From a checkpoint of a small mixture-of-experts model trained on Wikipedia: vocabulary 4096, 40 experts in each of 14 layers.
Below are experts of layer 3 (counted from 0) of a mixture-of-experts language model. Rows are named router (the router's row for the expert), gate (a neuron's input weights, with its number), up (a neuron's input weights, with its number), down (a neuron's output weights, with its number) and show model dimensions 64-127. Each number is 500 + 50 x the weight over its row's rms, rounded and kept within 0 to 999. Numbers have three digits each.
After each expert's rows: a language model's description of what the expert responds to. This comes from a sample of Wikipedia text that the model never trained on.

# expert 20
router:473543526470464605500575529544539528469444506493555517547448539558430478503527435521454443447530538465404427540576585446422521541521503541539359473489500546517398529518445482523547472529478453
gate7:444500411555593528455571444427479445501522526439493541520513492514552482553550464502545550559536557498490574429497605422535452490440554467498473433406546594510579550548602537452525520591531538
up7:624487504532418533500433481495479512465571530621466499510470487515455512460431530521513438483500473613508433520438360557459561554501502466509554512604462364483506557497364508533460575449568533
down7:427486449569522486442461464478458513449406508453508520461478487552383532502490406487456532402506486546506515532543507495419558422472475551409600453487486516510551424524433433539426542488487547
Description: Foreign-name word starts. Early consonant pieces of foreign or unusual names and words, such as Nguru, Dharampur, Girona, plus the apostrophe in Côte d'Ivoire.

# expert 0
router:454490485561478641373521481488415448476484487596522601478497469563457485515477410592484581534509566491517454550518514477492388495455475462498493455430467493445565516543484458477451496445515478
gate10:523473456525540482425418511525432529522468463564552535463438439510497638529528469515538521544584609523496567464494532470405447469437505559500532381468461500460504509559487552551487489392560492
up10:476492509566587448451374540563461541479470525528522507420487467540480599486631539512557443581559567500545433491512502453395420492471543543443506479493484538440445529464431549599535548454556491
down10:449495452414573582531554530481559530533436410417517460488464462435537535542462565449489361501488511488454463486500479506557483475452510467505540581481511586482415492585499561568486506519525486
Description: Table cells and proper-name starts. Pipe separators between numeric table cells, plus first pieces of capitalized names and words, as in Cincinnati, Díez, Archivum.

# expert 25
router:493490463525526647383505502481410459492458456574540614491497461597457500532541423599515557551525555510528482549531511522507411511480476479476471446424435526463509534535506470488425516440524493
gate1:501476483574513474504531586464405464498511401505529529509506590516507508535464443579507599561491510518516543556494583422469476527522513412530505530476360447481510493481468504480485428530541397
up1:451473426561446426488515564501538531414498475496450478486514422469571499590451485499521493558439511587526523470515539521537477545544451589453491566446395525490507511482508487443433484459498475
down1:519495503522435383562577524436590479505536523494450511482521528372495528555433593524481512561574565556498567458468421461477581548470503499466478520485569553479501471384544551514583497444585481
Description: Table cells, party names. Table pipes at row starts and content words in tables and infoboxes, such as Liberal, Conservative, Education, Coordinates.

# expert 10
router:444519443511431622506435500455481488568478588539478587442559535604437591492439510504549542535477540559529532533476539517530382589537505431478526469518523556440602524500500453529424580484470521
gate7:444521404543456553517511475502477503554450507502444562362517530541521466552495455519605603462543504423482415508520463527539501485430499529437498416522474477456511543463475433432467571464484555
up7:491536417386570462527490547422533561478525449516560584466509416487519458532612461548495463556500464564482467471476439441494549555448425513461514456528469510577527414515421533432596490524466441
down7:538571532575506447575577540405612515557487465485454520561571541534502443511460410539579510487555401571481546478505440532447416534502481487542490535492482484458483386493532484392574509489490527
Description: Slavic and name word pieces. Word-internal pieces of names, especially "ov" in Slavic surnames and places, plus capital initials, e.g. Sax|ov|á, Sl|ov|an, Ind|onesia.

# expert 31
router:480500473557504623387527467491406472487465452584502605494507508608476509525509419631481571516507554516527463528537490467490419506469518504483505461430445523434510523530501470505474504443537486
gate7:567459472588426502418442458544450347500537489528504570454384527540471563547553498526542529564489563530537508532474541463530501543508473442497483444442495568415549556496480395444450596455594496
up7:516541409444480484555515607456502571549451538541587485584571488383450488485478575512549498490487515439472537454537491503435528521360419590516509565542521443534436462439434528637553382479475414
down7:488537483398430512444510424549471528522389431506451551613490483552495590583426525619520558465463527455507511522437503445500482464504520497470565423464441511448526481529468561452466544475543564
Description: Line starts, non-Latin bytes. Line breaks after headings, the first token of a new paragraph, raw bytes of Thai, Georgian, Hebrew or Japanese script, and digit pieces of decimals.

# expert 3
router:458508479533498648374484487449409459491487493585521572493492458591492483541522435631488566520511572511499461530574531461500379507440471488476506428437461517439542541559480486500465487435543485
gate0:523521542521469580414510398509451493472423405533674532514478469540434521542464462449586596544518540551458465555555447517403539483450554519490540563466460505498472527511535567557466460580487529
up0:498483542553440589440584473534477470454427492513494502498439535406515437546601514486568484570509503593417516521469473527505491478476515435460535557550473432520432548434511469470519489392463581
down0:460482542488520524579546466470472415563520475499489377494457462361436502496508486430480435537538497496501559544493496559486554439549514459571542443549510550626453533500549522542542422486472519
Description: List dashes, table bars. Line-initial dashes in infobox or credit lists, table cell bars in results and election tables, and word-initial pieces like Ch, St, loy.

# expert 12
router:473488462539502641383516511479411447496481477593516574487488473570478506538497418599487586523489564533518471553522515484495402548463507473497500460401447478441537550541477479506409494433526476
gate0:507527452470453535439497470518509478467533502479510561521508506555446383558487552575551497598536533570549451502483500559425450584518416480517477558432418509546472566543578523475556591452543464
up0:542507523508515502490447503568507486551537487489530524587502502522541535506519497449556518477570421524511546578533452452453551473462518525491604490553442421544536488412519515431497506423610445
down0:486478510507573489555479563436526491468448476521455513606479399448570476445490460441535554533539612460592437470487434506578461442610543568445557490417513609514483478461540578605515440448514598
Description: Early word fragments. Second pieces of words after an opening fragment, as in Shivalik, Nashville, damage, plus f, with, and heading markers.

# expert 26
router:484510492550498624375510488475403447499452477583521550521516496575466508538495422594492624512525552503532431511541487484502386518466505482487486458429477498459530528568484484494419511465517533
gate0:468461533530512600452527513526426493540547491527432464480539482527443549532484522615492612515421523462554535533471520396516520523476493496532428421402510482536508503546498504517529452419472539
up0:581437519619445584487470552526433458416543531518400530551460486476514446510492474537484513535368467449512482467514571520516530493502521518450489565458455444506517527531528557550481578428506521
down0:450500590559576427420530495551502411535480439463453458472547485567529536447552432523556481555504404517494511490505505433547554518529448480464482444496534475483511462599498614492422482589441463
Description: Inner syllables after prefixes. Middle pieces of names and words following an opening fragment, such as St|u|art, M|am|ontov, T|up|ac, plus the word including.

# expert 4
router:492512460537530635364509504468417449507489459593538592462523462583461508513541415611452554518505568505540508520554529466496406528462515508471468473441474487411534503533495464473479517436542486
gate10:401553536528475526395517505447502510505510507495482618513454446513408575562498435539492547497511494431545493464479536448547443502489457390472498526535521524483514524526560435531497511564472536
up10:474465451514523506610541456498434499510566503566435476471465500457511444475535506528524433591607488505435426562471505594500485458456603512510412505570426539576559432421446555536498447514496452
down10:450481482461507572487532540588528424499481583541448470441441474636484443525546523461488483497562559489560468518417449523625421497508501598497665450478475505494477460501393562404529515518527567
Description: Headings, colons and parentheses. Section heading markers, colons before lists or times, opening parentheses and line breaks, plus some word pieces like Strawson, attendance.

# expert 5
router:478503473567498639373516459475418439505468473587535591498477471577462485530486444615499583515495592524514441535539506486504423519458495445484485450426468507433525535538496479515426506413533483
gate0:482588504489510608484510440485380537510536472592538608514452418540428475480474437565456587518475564528474519541430534571536493437499481548483482420461490500520479474565514519475553461523581513
up0:524455542544546461472447584541604556518514510491433447400484570471533542507403564463583535515455474411457416621519514489522500522481408479527490563505426509549439644496487514514503541461412423
down0:464509478511489563453563561450526532507486537544472458559477546531537549509552481442509466534541506455441417523556495464469492448508512433486533514418575532411533414533525475549649431439478466
Description: Table pipes and relations. Table cell pipes and separators in results tables, plus relational words like to, towards, between, against, and dashes in lists.